From a checkpoint of a small mixture-of-experts model trained on Wikipedia.
Size: 8 layers, width 128.
Experts: 32 SwiGLU neurons an expert, 4 picks a token, a softmax router, a shared expert of 64 neurons.
Training: a variant of SOAP for the experts, 748M tokens, 2852 steps.
Below are experts of layer 4 (counted from 0) of a mixture-of-experts language model. Rows are named router (the router's row for the expert), gate (a neuron's input weights, with its number), up (a neuron's input weights, with its number), down (a neuron's output weights, with its number) and show model dimensions 0-127. Each number is 128 + 24 x the weight over its row's rms, rounded and kept within 0 to 255.
Before each expert's rows: "comes before" lists some tokens at least twice as common just after its tokens as in all text; "raises" lists some tokens whose logits its average output raises strongly, later layers aside. This comes from a sample of Wikipedia text that the model never trained on. Tokens count by the router's weight.

# expert 7
comes before: "t", " the", "c", "ter", "st", "f"
raises: "v", "st", "qu", "tern"
router [134 131  82  94 147  98 192 145  98 105 115 153 159 123 134 113 177 143 113 124 142 115 122 105  82  83 127 150 157  94 117 115 121 109 146  64 148  77 157 142 171 124 140 127 131 172 121 165 138 134 160 103 144 130 174 134 101  83 123 161 131 153 122 121 139 127 146 147 101 104 117 145 173 142  86 118 138 158 150 139 110  99 130 125 147 122 121 110 128 107 109 129 105 172 157 115 110 181 138 136 120 135 105 147 156 116 130 128  88 122  91 113 131 128 129 122 137 149 125 121 144 140 106 112 125 163  87 124]
gate7 [119 115  99 131 133 137 188 132  66 116 159 157 128 124 147 145 172 110 106 113 107 151  85  80  86 155 135 120 157 125 157 142 119  82 151 118 164  72 124 110 124 135 149 107 158 146 151 130  99 128 126 113 164 155 131 157  97 133 150 151 127 138 100  67 118 163 128 107  92 116 120 137 118  88 131 120 138  94 130 126 126  98 138 154 108 147 120 122 113 125 158 137 120 131 100 111 157 122 114 132 146 128 141 170 132 172 125 108 134 117  98 126 127 129 149 110 100 152 120 106 168  98 140 158 175 157 125  85]
up7 [120 136 143 151 161 143 118 144 124 136 159 104  95 123 136 133 113 152  94 123  93  97 129 106  99 140 137 145  74  98 160  84 119 114 144 137 158 120  97  90 140  90 164 114 130  93  92 154 127 104  91 164 152 107 120 116 123 132 161 117  47 150 133 138 115  85 133 123 117 136  73 132  93  91 156 141 142 134 115  89 155 150 117 117 135 138 166 116 169 177 128 111 122 127  90 110 119 131 140 104 109 124 124 123 140 142 112 143 153 149 122 162 138 124 106 132 162 128 116 115 135  84 173 157 117 144 116 103]
down7 [125 143 108 142 100 129 107 114 123 185 102 162 173 124 108 158 105 166 112 125 148 136 128 170 189 122 162 119 136 116 147 163 117 140 108 113 102 186  94 120 141 139 110 166 151 136 125 141 163 130  84 144 121  88 106 112 152 147 125 117 147 164 114 141 134 166 153 117 114 118 184 146 123 114  90 135 153 111 162 144 150 152 134 150 133 140 155 138 113 131 111  87 115 145 162 124 130  79 126  81 111 131 109  79 136 107 128 150 107 136  98 130 141 121 126 117 136 101 142 140 124  80 116 117  77 149 109 116]
gate8 [103 148  94 132 135 116  92 171 112 105 103 165 121 131 156 173 141 134 148 119  79  67 129 121 165 122 102 111 146 116 150 191 156  88 138 120 121 109 156 146 121 148 138 142 130 133 109 167 157 138 121 123 121 135 154  81 153  91 108 148 180 156 161 128 138 152 129 148 113 142 177 111 159 126 141  79 118 144 156 156 148 101 111 125 115  77 119 139 144 131 131 158 105 149 141 120 136 140 121  90  88 122 110  99 132 104 128 168 135 125 109 125 112 132 155  80 121 132 143 142 139 109 105 128 154 150  95 116]
up8 [131 152 110 128 105  96 137  92 138 131 113 102 139 106  82  99 125  94  84 106 101 160 157 121 144 120 132 106 123  84 109 151 125 134 151  77 171 119 136 128 151 116 183 126 147  96 132 106 149 156 121 119 128 116 136  96 138 124 139 138 152 126 104 105 142 119 107 124 147 105 155 140 133 117 120 122 148 129 124 109 160 132  98 129 112 144  99  82 125 144 122  99 166 101  93 138 151 119 164 130 103 110 133 123 146 123  97 140 110 117 121 119  66 151 143 150 122  81 131 106 111 110  53 151 144  61 172 123]
down8 [143  58 124  87 119 146 105 127 157 102 107 118  93 136 114 149  82 132 128 141 121 142 130  96 134 116 115 135  97 122  94 129 147 128 138 106 113  76 144 120 134 179  78 129 158 129 151 158 110 121 128 138 122 128 112 115 104 172 159 103 104 134 114  92 135 116 112 147 162 121 120 157 154 129 164 129 164 190 121 106 155 165 123  93 110 146 146 142 115 162 141 130 165 186 142 122 126 138 116 130  87  76  90 145 132 153  91 113 123 128 115 140 131 127  90 131 180 150 129 100 134 138 104 146 120 116 122 133]
gate9 [122 107 165 138 131 116 117 118 117 109 169 139 116 181 114 143 122 120 159 110  91 133  89  97 126  74 182 124 143 119 160 113 164 101 131  57 148 120 154 132 173 124 132 125 161 153 107 128 117 112 127  96 126 133  95 156 163 135 133 155  72 100 115 158 135 119  97 140 141 137 136 114 151 150  99 114 143 173 147 167 119 117 157 134 121  83 154 159 147  92 120 148 122 143 160 135 117 126 106 136 106 133 108 181 154  90 129 116 156 111 128 132 126 123 149 108 143 163 139 111 104  99 146 141 153 145 152 115]
up9 [ 97 130 134 171 151  77 111 158 102 123  98 148 129 157  84 173 130 112 173 106 120 132 170 119 130 115 130 133  76 143 100 125 122 132 145 144  91 138 122 124 121 160 136 160 128 132 132 141 126 156 129 152 152 121 155 138 128 108 107  74  81 120 127 138 140  96 123 164 169 134 154 120 155 145 150 127 118  79 143 131 140  85 102 124 160 116 152 109 169 122  94 109 142 150 139 123 126  95 133 128 126 138 110 152 122 107 136  95 112 137 101 118 116 105 146 151  89 152 152 155 109  83 153 160 176 178 160 122]
down9 [164 111  99 114 108 138 133 113 127 106 125 133 161 157 109 128 125 133 102 134 144 108  79 119 119 190 101  68 130 125 121 152 115 153 118 114 150  93  73 120 139 117 155 121 127 117 162 146 127 136  77 113 107 143 119 155 131 143 113 151 149 114 133 110 108 118 145 128 183 122 125 161  90 111 110 156 163 117 152 115 149 170 110 143 105 138  82 118 102 157 132 179 111  83 126 149 130 159 165 140 114 113 129 144 133 122 138 118 119 100 134  73 131  91 112 120 123 133 140 149 173 135 117 106 145 117 112 195]
gate10 [187 121 146 101 138 121 152 138 131 110 158 140 130 145 127 118 141 124  81 130 112 126 148 146 109 145 149 147 143  84 140  86  95 114 137 108 193  89 158 122  95 117 166 107 169  93 136 134  97 150 143 109 141 108 172 138 114 144 125  94 125  82 156 139 157 123 116 130 144 148 105 158  99 112 100 184  86 105 124 149 144 106 161 169 123 136 109 110 154 186 125 135 116 161  98 114 145 137 167 110 109 147 107 151 129 115 148 145  92 122 154 104 106 121 139 104 114 115 109 144 158 108 115 100 119 129 125 106]
up10 [132 128 139 151 139 153 150 102 122 139 116  97 120 132 147 149 171 143  96 130 102 114 145  91 125 129 118  94 124 125 121 126 129 167 187 164 110 117 125 132 134 163 143 132 161 132 146 106 114  89 119 111 114 116 169 176 110 111 110 184 135 100 150 110  90 143 131 153 130 120 146 111 143 141 102 128 129 148 130 123 144 160 125 164  99  91 113 134 141 148 133 144 138 133 119 128 106 224 129 133 101 112 136 144 115  94 148 149 173 145 130  90 111 177 163 110  95 135 134 141 143 135 125 126 122  64  87 148]
down10 [114 147 148  75 134 131 178 128 164 103 158  75 147 147 152 112 175 135 122 123  93 135 104 174 111 113 162 149  97 112 149 141 163 129 100  98 134 103 115 130 175 100 146 148 155  94 161 184 108 139 108 140 134 157 155 120 106 106 119 128 139 120  82 144 138  78 118 105 154 170 154 108 137 139 177 112 138 132  91 111 116 114 126 152 142 111 137 133 127 114 133 183 156 137 104 124 120 145 148 129 127 153 112 139 145 158 131 122 132 154 109 156  81 174 135 126 131 120 128 122 133 109  93 136 148 140 146 149]
gate11 [120 100  96 122 132  98 124 147 131 131 152 136 126 132 128 171 151  85 177 136 160 132 147 109 159 117 161 158 121  84 150 117 149  98 157 121 136 105 117 129 164 121 151 135 127 112 146 142 148  84 134 103 136 191 155  97 126 171 117 142 158 142 127  66 121 144 125 142 128 133  87  80 157 136 124 147 117 153 107 121 114 126 173 111 104 159 129 134 107 145 131 107  95 135 126 154 128 156 150 106  94  64 117  94 129 147 147 159  97 120 122 129 116 150 144 157 107 106 142 110 144 103 108 131 141 136  67 155]
up11 [163  82 149 108  80  92 157 134 115 113 114 135 166  92  89 133  79 121  90 134 173 170 122 128 113 146 154 118 157 134 127 108 138 149 104 109 130 138 130 137  97 114 145 183 146 146 114 156 125 147 130 131 169 161 107 124 123 127  90 115 134 149 169 113 142 106 141 181 156  86 135 161 131 147 117  87 129 157 112 134 109 144 130 100 149 137 174 119 126 118 114 105 142 159 123 120 103 131 139 132 106 112 155 150 106 141 115 130 110 138 126 155 131 114 153 143 122 115 125  90 128 152 116 174  56 109  89 121]
down11 [120 129 132 127 101 125  98 129 118 109  97 133 167 130 122 119  87 121  88 125 140 171 115  96 140  93 124 112 169 107 156 124 151 148 160 140 172 179 120 148 116 114 111 138 111 148 165 149  84 116 141 159 135 162  94 147  88 136 136 134 112 158 114  89 149 111 148 152 158 104 130 149 113 137 135  99  83 145 139 154 134 146 129 129 178 170 138  75 135 163 114 148 145 104  98 126 112 147 113 118 167 143 122 166 150 160  81 131 126 112 131 104 113 106 167 142 134 113 138 125 146 139 108  97  62 126 138 136]
gate12 [121 110  87 112 143 161 145 153 136 184 150 134 100 112 138 150  96 156 114 122 140 104 170 149 133 140 154  98 157 106 121 120 108  94 113  97 133 115 139  95 149 115 161 138 109  96 160 140 143 136 146 135 120  82 117 127  82 104  95  89 125 134 150 128  88 170 160 120 127 166 176 167  96 114 132  95 156 167 161 105 159 109 167  93 159 114 110 124  99 160 134 144 156 138 142 151 132 140 148 150 118 134 138 138 173 157  92 120  93 125 117  95 119 111 137 111 137 102 148 135 132 147  89 125 127 136 115 162]
up12 [ 99 172 100 112 126 139 134 127  98 135 127 159 115 154 141 107 154 175 101 137 120 114 148 137 164 165 126 104 121 146 150 145 133 118 119 122 159 174 150 106 162 146 150 143 156 123 123 139 104 183 121  96 130  86 138 121  87 119 115 136  84 131 118 155 119 149 145  92  97 160 152 125 131 113 125 113  75 140 141 137 145 121  81 117 110 122 162 102 152 112 118 150 132 122 111 144 128 130 151 159 190 163 168 114 113 133 113 141  90 107 110 122  81 145 183 101 114 158 150 166 170 155 134 141 116 140 128 123]
down12 [144 157 164 128 145 126  90 164 165 129 126 133 148  90 110 178 102 166 109 111 185 169 141  93 155 116 163 121 129 160 147  99 155 134 101 149 129 152 159 154 145 152 107 109 181 127 145 132 114 100  99 132  79 166 142 150 145 130 131 114 126 123 113 148 160 112 112 155 175 119 152 103 124 101 142 140 104 137 132 123  97 159 141 129 128 133 160  95 112 192 146 122 125 109 134 166 103 101  93 129 116 144 114 171 143 134  97 107 160 118 107 137 113 141 164 152 143 147 148 127 112 103 121 128 142 133 125 160]
gate13 [126 139 116 126 126 159 167  89 106 144 150 130 159 127 130 166 102 155 163 102 159 129 123 126 110 148 118 122 145 136 166 104 170 116 125  90  90  99 155 126 129 152 104 167 166 139  99 139 109 132 132 108 132 137 157 114  81 153  94 164 156 117 124 125 103 133 136 143 127 102 138 110 128 162 127 159 107 123 137 117 123 157 140 136 120 123 120 106 101  94 142 116 110 152 129 163 134 192 118 125 133 149 107 115  89 108 126 159 116  90 114 161 123 137  66 153 140 138  91 115  57  73 134 145 106 146 112 156]
up13 [130 116 105 102 146  80 127 132 128 128 142  98  89 116 120  84 180 125 126 119 137 170 144 147 143 138 107 128 134 142  89 132 120 113 125 144 114 129 139 127 147 181 114 102 156 168 134 131 119 107 123 148 201 133 189 147 151 125 120 138 125 116 138 160 176 162 112 145  99 136 152 180  98 134 152 130  99 146 159 112 155 139 107 132 171 116 130 115 121 144 107 132  91 131 168 104 141  75 119 121 111  95 104 128 144 119 152 146 112  84 141 117 117 142  82 118 154 146 122 114 111 151 104  76 125 134 132 153]
down13 [175  89 148 124 116 109 137 155 169  92 142 128 101 101 111 135 148 167 155  98 165 125 125 123 143 178 115  91 113  77 158 129 130 161 151  83 142 153 122 139  97 117  90 118 123 171 161  99 124 103 137 123 104 107  80 123 135 103 124 136 151 110 135 129 171  96 167 121 149 119  88  94 144 118 123  66 158 141 132 150 103 130 113 115 119 129 148 121 128 151 121 153 148  91 133 153 133 123 132 117 108 146  87 110 130 116 142  82 125 132 141 141 112 121 121 111  86  99 121 124 156 126 119 180 127  88 114 137]
gate14 [132 106  86 114 142 136 100 135 128 167 153 159 183  96 152  99 148 155  73 111 157 100 122 125 114 163 118 163  98  87 104 137 111 143 119  71 168 109 128 111 110 115 154 119 117 130 117 120 135 143 118 114 129 108 131 151 105 133 111 129 131 132 114 151 106 139 155 153 128 139  99 106  99 130 135 153 175 167 135  94  94 112 132 134  85  98 161 121 101 150 106 119 149 154 133 134 135 146 180 147 101 132 121 121 139 112 151 109 111 130 155 160 103 143 150 136  88 172  93 107 119 194 139 116 120 127 122 169]
up14 [ 99 137 160 116  99 163 129 166 133 110 126 106 118 129 123 109 107 124  80 118 160 110 164  69 110 133 146 133 146 159 155 141 123  82 109 136 132 118 143 132 137 133 144 134 152 103 140 143 147 102 146 112 168 141 106 157  50  93  79 137 106 110 123 137 107 128 154 126 108 167 139 141 142 129 126 102 164 137 118 145 119 161 164 167 116 102 104 139 122 134 136 114 134 121 154 118 162 119 106 174 144 109 124 146 106 104 161 110 151 139 109 154 138 123 152 206 145 103 117 103 128 111 107 100  91  99 118 106]
down14 [134 122 114 102 167 170 153 130 167 113 125 173 138 133 128 131 121 159  96 138 102  62 116  88 123 109 107 111 142 123 141 147 153 127 101 105  86 132 155 149  84 145 160 168 133 203 160 119 125 120 123 117 101 118 137 117 122 109 141 116 123 165 114  96 113 146 146 109 114 118  94 121 130 171 108 103 104 100 113 135 125 133 124 144 128  69 110 121  98 155 144 135 133 151 102 118 107 125 125 140  93 114 106 120 145 140 157 126 112 112 104 111 143 154 183 127 100 160 124  71 141 135 135 103  71 133 130 138]
gate15 [144 164 101  85 137 126 146 139 150 136 139 122 109 171 138 124 115 106 110 118 138 104  74  92 163 134 114 119 113 109 173 128 140  97 140 124 162 159 151 137 131 167 164 120 117 140 116 172 140 115 140 145 111 154 113 140 162 124 143 145 161 143  96 119 166 138 177 110  99  98 124 112 145 111 171 118 146 130 159 137 144 150 155 139 112 161 169 140 116 170 164 151 115 164 146 112 126 105 122 137  92 140 127 134 156 117 177 162 149 125 128 147 128 108  91 172 145 144 119 139 175 111 107 141 139 177  93  94]
up15 [106 129 103 136 136 136 127 114 120 142 144  80 144 147 109 128 168 141 124 116 119  81 122 150  91 166 116 102 134 132 109 138 102 108 141 122 146 169 103 104 101 118 145 131 153 121 114 127 161 146  86 187 138 150 133 121 132 139 128 145 139 147 125 132 141 142 149 108  77 104 163 181 130 136 171 117 112 164 138 146 110 140 164 171  95 109 107 116 179 156 128 142 113 104 139 159 179 136 140 101 182 145 144 132 132 104 114 123 121 124 118 126 118 106 103 127 153 123 161 103 119 120 158  93  52  90 144 134]
down15 [145 116 131  88 140 101 131 112 124 134 149 130 136 149 115 122 114 103 166 171 124  96 114 143  57 156 128 106 126 171 129 119 128  98 130 130 138 161 123 111 152  70 127  96 140 151 108 160 126 104 114 164 148 157  89 132 107 177 132  99 141 181  98 114 129 129 137 144 141 126 156 141 111 137 121 159 137 159 151 126 133 110  81 131 112 122 101 156 122 118 139 118 133 124 148 102 159 115 114 133 143 137 144 170 114 113 158 106 136 149 109 158 124 131  96 124 107 152 165 199 101 142 122 172 148  93 104 175]
gate16 [170 141 155 133 150 126 119 147 102 113 143 130 122 134 182 128 119 119 104 131 120 160 130 146 115 161 146 134 134  75 124 162 100  92 168 113 136  90 162 109 124 146 158 143  81 154 177 150  89 131 151 128 132 129 129 120 159  80 104 124 112 109 127 142 106 127 150 126 140 138 118 131 139  99 121 144  81 125 158 135 178 137 118 111 142 134 102 148 100 134 143 155 121 106 107 124  93 175 167 122 133 151 133 145 172 111 111 138 148 141 103  95 109  97 177 117 180 107 106 159 110 101 183 153 118 143 135 125]
up16 [137 129 105 130 168 117 140  97 122 141  93 134  89 141 128  98  93 120 146 130  87 158 118 103 112 106 143 117 101 137 163 133  88 141 142  99 151  99 156 139 139 172 140 178 165 127 103 108 105 121 102 130 115  87 137 116 135 133 120 126 107 121 135  79 115  94 107 134 175  99 101 137 157 148 163 141  88 143  84 143 134 184 157 153 131 136 174 122 139 166 134 100 143 149 151 109  93 100 150  67 124 153 130 125 114 110 141  97 112 121 158 117 168 104 141 118  88 128 117 140 154 147  98 141 139 123 146 129]
down16 [140 143 130 125 127 139 165 128 124 131 139 107 153  73 101 118 145 155 192 140 146 140  97 141 160 182 135 166 153 172  98  98 119 129  86 131 149 168 108 189 132 131 159 151 125 123 119 117 137 130 109 177  82 109 143 143 132 110 145 139 147 101 103 130 128 144 122 112 126 131 116 132 122 137 123  77 124 137 127 135  92 159  99 149 131 147 143 100 137 130 165 130 101 152 106 138 125 116 150 142 156 100 148 139 116 151 137 135 138  97 163 182 100 129 165 127  99 115 127 123 170  97 148 147  97 181 157 143]
gate17 [123 129  72 173 144 133 166 107 136 124 111 142 165 137 131 107 113 100  77  73 157 141 109 107  99 117 118 167 149 152 109 132 122 101 123 137 120 125 155 102 143 187 127 131 135 113 116 127 103 129 135 109  97 151 134 129 146 146  84 148 120 135  94 137 140 106 128 127  92 147 156 149 130  99 131 116 103 122 123 115  85  95 141 144  90 126 141 139  88 121 102 127 114 114 177 143 191 145 149 118  99 129 130 145 158 154 131  96 105 125 116 131 123  96  90  94  75 129 147  96 128 107 116 105 180 145 138 157]
up17 [155 140 117 153 127 127  99 116 161 152 114 120 125 107  88 104 105  93 127 119 179 175 152  83 112 152  98  96 127 129 145 134 156  87 102 128 100 105 140 106 136 117 143 161 159 133 100  97 142 104 119 127 158 148 146 104 142 148 162 104 125 118 131 102 130 128 128 148 138 135 142 100 113 101 130 125 134 116  99 110 124 100 117  94 137  89 131 151  74  81 112 132 128 105 127  94 154  86 103 117  73 111 102 119 174 136  61 103 147 114 122 137 136 103 151 103 115 107 170 102 120  92 115 130 133 159 143 102]
down17 [ 83 140 111 136 127 122 124 124 120 115 124 119 137 127 149 182 139 117 134  97 125 106 136 136 143 106 150 120 115 114  96 116 119 103 124 128 143 143 149 101 128 115 140  76 118 103 134 143 150 140 131  77  92 116 151 119 138 104 136 138 155 142 110 180 152 121 116  81 159 160 105 147 139 164  99 159 198 117 120 145 109 129 140 140  77 142 106 122 137  94 119 114 114 156 132 112  91 120 114 128 126  69 151 122 154 124 209 118 154 138  72 102 121 134 116 102 165 115 136 143 144 123 125 119  90  84 125 155]
gate18 [120 132 160 128 117 120 110 177  96  94 132 160 101  94 116 140 168 135  83 153 114 109 107 132 146  63 143 140  93 130 143 143 105 130 139  91 182 115 147  91  93 119 140 134 110  98 137 135 146 113 168  61 137 139 192 158 153  90 125 120 126 139 104 127 127 106 127 155 157  77 115 104 101 162 136 154 146 114 157 160 127 105  83  91 141 117 136 124 137 135 126 112 102 115 151 135 113 107 111 126 140 128 137 176 145 132 147 130  92 140 146  98 139 140 148 115 140 139 139 166 125 115 133 151 157 112 125 116]
up18 [177 127 135 160 162 162 122 163 140  96 130 159  78 154 140  93 100 121 129 153 124 123 139 130 134 148 125 111 146 109 128 126 133 116 139 124 197 140 102 135 142 143 169 135  98 123  97 131 121 135 135 151 132  76 106 156 115 149 114 124 148 126 154  86 141 100 197 123 170 108 147 152  91 134 124 135 109 140 148 160 100 101 136 154 167 128 172 112 128 119 121 130 196 113  89 137 109 134  90 115 133 116 152 101 106 168 129 146 131 130 154 118 106 130  97 133 152 106 125 132 127 140 182 124 118 131 107 161]
down18 [108 122 127 142 122 138 157 150 144 160 117 128 141 159 116  65 130 168 141 115 127 146 140 175  93  84 138 138 121  90 122 148 172 135 138 125 148 126 138  91 132 116 123 163 125 163 137 147 152 118 140  81 147 105 156 171  89 183 151 146 104 171 140  81 146  98 115 168 116 115 126 131 125 153 122 133 127 150 128 122 153 128 125 165  74 143 142 110 132 127 106 124 114 179 196 110 150 139 153 128 137 142 149 117 149 136 169 116 142 142 101 130 144 157 134 159 143 104 115  98 143 142 109 121 174 113 129 111]
gate19 [105 175 110 128 142 108 157 154 130 109 185  97 112 113 121 140 153 147 120 138 117 139 122 148 157 127 135 142 146 111 144 151 113 111 148 108 117 109 131 125 123 126 127  94 148 141 143 175  95 120 151 114 154 198 158 154 155 122  82 122 149  88 155 140 170 177  88 107  84 159 132 115 143 119 117 126 106 127 135 169 116 134 143 148 143  90 126 128 144 150 123 159 119 121 154 119 118 125 127 104 140 134  96 105 173  97  97 163 131 111 104  78 101 115 121  96 138 140 103 134  97 141 138 130 168 131  86 180]
up19 [160 101 111 124 147 121 116 119 157 149 119 128 162 162 127 160 121 155 114 164 164 122 125 110 144 105  99  92  95 205 131 108 132 127 101 126 109 139 125 131 108  97 107 129 130 163 121 117 186  97 125 151  89 144 108 132 171 102 103 119 176 188  94 119 140 110 156 120 138  95 111 117 128 124 129 127 126 109  48  95 156 158  99 126 148 114 141 118  94 147 116 141 125 120 154 123 130  83 129 115 132 124 157 157 112 129 125  84 124 114 120 122 114 127 121 102 126  99 115 141  83 155 123 137 107 113 113 161]
down19 [157 125 144  81  76  66 129 141 128 138 130 115 123 122 107  98 126 124 130  98 139 156 109 154  80 107 108 134 107 124 149 158 124 130 126 158 111 111 163 171 153  97 106 117 181 134 108 137  99 113 107 115 135 116 176 140  76 131 127 129 143 118 113 133 151 125 145 133 155 133 115 123 109 176 126 158 110 168  80 178 112 108 109  75 132 113 174 119  96 132 131 128 142 138 153 160 167 135 131 147 167 153 159 129 112 120 155 120 122 141  97 127 101 136 166 164  97 135 129 109 123  91 132 161 109 130 117 133]
gate20 [137  95 153 119 161 122 115 126  95 152 110 144 130 137  88 188 153 134 100 149 169 116 164 117 109  61 114 136 105  86 115 128 114 135 138 130 165 123 131 135 156  81 140 122 122 117 155 142 113 132 109 145 123 115  96 170 124 142 130 143 112 123 144 116 110 107 177 108 126 149 131  73 109 130  98 140 131 148 121 100 111 139 112 103 150 135 127 132 190 111  99 127 110 150 148 128  80 159 137 151 104  95 138 133 120 163 188 144 117 159 141  90 130 123 119 120 136 143 165 110 118 162 121 188 153 128 115 139]
up20 [130 121 108 132 136 133 151 140 142 181 126 110 103 133 115 138 155 124 100 124 145 119 120 123 142 101 104 180 113 129 113 128  66 150 120 102 106 125 164 147  97 115 146 134 132  94 115 182 128 156 166 137 130 141 138 109  82  88 108 121  75 105 111 119 158 158 144 155 154 118 140 124 135 132 137 202 112 139 118 106  83 141 124 150 163 102 112 112  99 111  79 145 112 118 112 118 140 113 180 117 131 149 114  99 132 157 106  99 146 159 138 105 120 117 138 121 125 148 108 109 122 129 109 197 132  84 141 120]
down20 [128 128 158 146 122 163 136 145 109 129 149 116 144 135 172 114 143  94 154 104 138  94 123  90 159 114 135 124 111 160 144  86 134 145  93 144 148 156 129 124 126 178 128 147 109  93 135 135 143 111  82 145 140  94 124 136 131 149 118 111 146 101 135 133 125 138 105 144 128 109 146 129 116 158 143 117 170 119 134 112 102 107 119 127 150 113 123 153  93 148 118  99 155 196  81  76 117 142  65 145 120 143 113 157 155 135 182 148  96 116 104 149 116 116 135 161 140 139  93 130  73 104 146 135  69 125 140 154]
gate21 [158 168 101 140 153 153  97 144 124 143 145 165 158 155 147 182 129 111 118 155 126 161  51 114 108 117 106 151 119 138 125 118 116  85 135 124 132 140 150 141 125 107 137 118 194 147 115 157 120 113 187 141 124 156 147 120 128 106 107 153  87 144 124 122 149 118 150 117  88 118 132 134 146 104 132 100 136 162 131 174 155 148 131 124 149 127 114 131 155 137 138 152 125 104 113 115  73 132 116 135 173 165 132 120 125 172 147 163  95 126 144 116 100 154 144 110 126 155 159 153 139  99 108 129 181 142 106 124]
up21 [139 132 126 108 142 159 192  93 114 135 124 113 119 147 140 110 120 130 165 145  88 115 110 105 133 134 112 130 117 132 150 139 116 108  83 127 106 124 137 132 134 101  76 130 127 125 130 123 147  90 143  94 129 137 107 112 160 150 138 128 159 103 106 179 110 134 139 110 156 140 132 125 143  83 161 129 138 140  93 129 137  99 139 183 123 113  81  90 173  86 149 114 136  71 121 116 165  81  82 160 121 173 122 113 182 117 109 133 157 131 138  96 117 113 106  93 116 158 117 132  88 107 139 121 102 126 122 122]
down21 [127 135 121 163 113 129 140  80 133 127 117 141 151 110 121 121 122 118  85 139 143 141 136 116 128 111 107 105 130 163 148 146 150 113 105 147 120 157 117 148 163 152 131 123 134  94  97 177 113 162 140 123 102 117  88 151 123 170 102 159 153 122 134 142 180 134 123 179 117 187 151 128 166 102 167 149 141 151 117  76 127  88 142  92 105 148  86 127 133 133 126 120 134 139 132  93 104  95 119 141 125  99  93 135 181 172 147 118 108 136 166 116  89 105 148  92 155 143 142 132 145 161 161 136 141 131 143 156]
gate22 [140  87 152 114 134 120 106 124 115  96 128 150 124 104 132 129 126 154 112  86 146  97  79 116 143 139 173 169 134 102 177 107 144 135 179 133 143 124 110 142 122 108 126  94 136 157 175 150 113 118 135 148  92 111  94 100 121  96 103 124 133 149 142 106 172 133 121 110 157 148 138 190 183 129 114 125 114 142 167 100 129 109 132 166 121 173 128 111 158 148 105 151 103 127 148 117 113 153  79 110 129 146 141 122 130 130 135 128 167 140 112 157 145  95 123 110 102 106 161 133  94  96  80 142 157 125 106 119]
up22 [120 114 128 151 166 114 142 132 131 154 132 152 117 109 162 116 121 123 146 114 133 186 183 113 139  75 112 141 116  93 121 128 137 150 137 136 160 131 119 126 120 143 158 149 108 114 162  87 148  92 105  89 157 111 183 149 156 122 110 124  90 159 137 112  93 114 145 134 111 149 108 117 128 148 152 134 120 123 107 135 138 100 114 122 128 106 131 141 129 140 162  89 166 180 110 164 110 110 161 131 120 134 122 125  84 123 143 123 159 176 162 136  84 117  92 141 184 153 149 109 139 144 164 172 145 157 146 116]
down22 [ 97 155 105 115  76 127 119 130 102 130 105 124 131 127 126 172 141 121 120  74  95 147 137 121 152  98 113 108 131 175  96 191 141 141 130  97 119 146 152 156 142 148 149 143 130 142 138 134 159 156 142 104 142 147 148 113 118 162 129 118  91 111 106 140 143 122 126 140 121 171 118 116 161  97 122 119 105 138 110 140 103 138 122 153  95 118 128 114 151 143 140 125 158 158 144 137 105 146 104 125 138  78  95  97 132 105 143 107 123  51 105  97 167 109 171  94 114 186  88 118 112 145 104 128  97 130 124 150]
gate23 [117 151 132 121 141 102 135 150 150 108 158 115 122 124 134 127 132 154 146 126 126  95  95 131 152 129 120 147 140  78 116 134 135 135 102 105 112 102 116 161 115  98 162 175 153 144 164 133 150 111 126 149 100 127 146 112 113  83 106 149 129 127 131 124  80 107 198 105 117 116  86 121 154  77 161 104 120 171 151 118 105 135 139 122 102  97 103 152 147 152 144 108 155  97 149  96 130 160 145 164 105 162 143 119 134  95 129 135 116 121 129 134 191 100 110 149 177 102 133 149 127 167 135  91 123  84 110 144]
up23 [115 140 171 106 120  97 119 142 128 129 153 127 138 128 134 110 130 158 148 157 178 114 135 117 130 131 144  91 120 129 119 132 129 135 135 105 149 159 162 139 176  96 111 154 105 126 173  98 147 102 133  91  97 116  87 160 125 141 135 153 126 102 111  95 114 122 132 128 196 161 130  86 113 116  92 136 117 104 154  77 122 160 149 125 141  92 113 162 147 144 153 158 138 137 169  98 136 131 128 133 134 136 102 131 126 139  91 171 164  98 145 126 185 168 114 131 133 128 103 105 146 192 107 116 104 150 129 119]
down23 [111 143 124  76 125 123 128 135 126 103 120 170 108  79 113 134 110 117 137 139 128 154 160 164 151 116 112  70 105 123 115 113  92 135 167 127 129  97 105 132 153  80 146 152 128 147 148  80 162 134  86 182  58 130 139  79 139 133 152 135 120 143 108 157  97 136 102 172  97 140 137 107 115 106 141 160 118 165 136 118 128 150 107 101 140 127 119 111 122 153 120 133 148 125  99 145 133 113 150 144 106 151 109 140 111 127 102 120 137  99 175  71  95 118 109  87 129 101 133 139 135 111 109 143 109 146 133 107]
gate24 [143 116  99 164 136 112 120 157 126 130 147 194  96 102 115 134 145 140 129 164 128 136  99 108 124 108  91 131 143 151 123 158 103 101 123 122 123  95 152 117 147 109 141 100 120 141 122 121  86 108 143  92  99 126 120 125  80 153 131 165 110 150 158 145 110 126 118 157 135 158 148 129 164 168 134  90 110 107 147 112 116  87 140 139  69 147 144 152 123  93  95 146  69 146 178 134 142 165 128 100 108  48 154 150 138 121 133 145 138 146 124 126 120 109 156 125 131 110 153  98 105 134 111 142 146 104 130 116]
up24 [ 99 122 143 107  99 142 163 139 119 120 154 118 148 115 130 134 113 130 152 150 102 133 124 150 175 134 105 111 114 105 117  89 163 113 137 169 164  93 103 158 142 114 150 109 104 153  94  86 109 115 120 111 129 150 147 133 149 135 152 159 132 128 158 144 141 143 160 118 144 126 138 167 125 142 138  89 188 151 153 133 174 146 109 127  94 137 125  99 124 149 163  88 166 135 123 139  94 136  86  85 131 156 135 172 127 153  92 144 128 141 126 138 164 144 146 153  79 157 100 107 121  92 161 133 126 155 180 126]
down24 [157 124 145 116  96  68 166 157 135 113 139 177  91 133 157 160  87 138 119 124 144 118 112 164 119 120  87 139 129 167 143 127 139 156 133 160 130 124 124 100 130 212 151 175 121 153 127 150 108 165  67 107 120 148 134 161 129 148 124 126 126 146 126 108 129 139 129 145 163 138 117 171 149 125 125  98 108 153 146 114 110 120 133 139 143 140 117 111 108 149 112 109 161 106 148 115 121 107 118 149 149  96  96 157 121 155 108 122 127 157 160 120 144 180 114 143 114 138  82 144 103 159 121 135 113 119 100  90]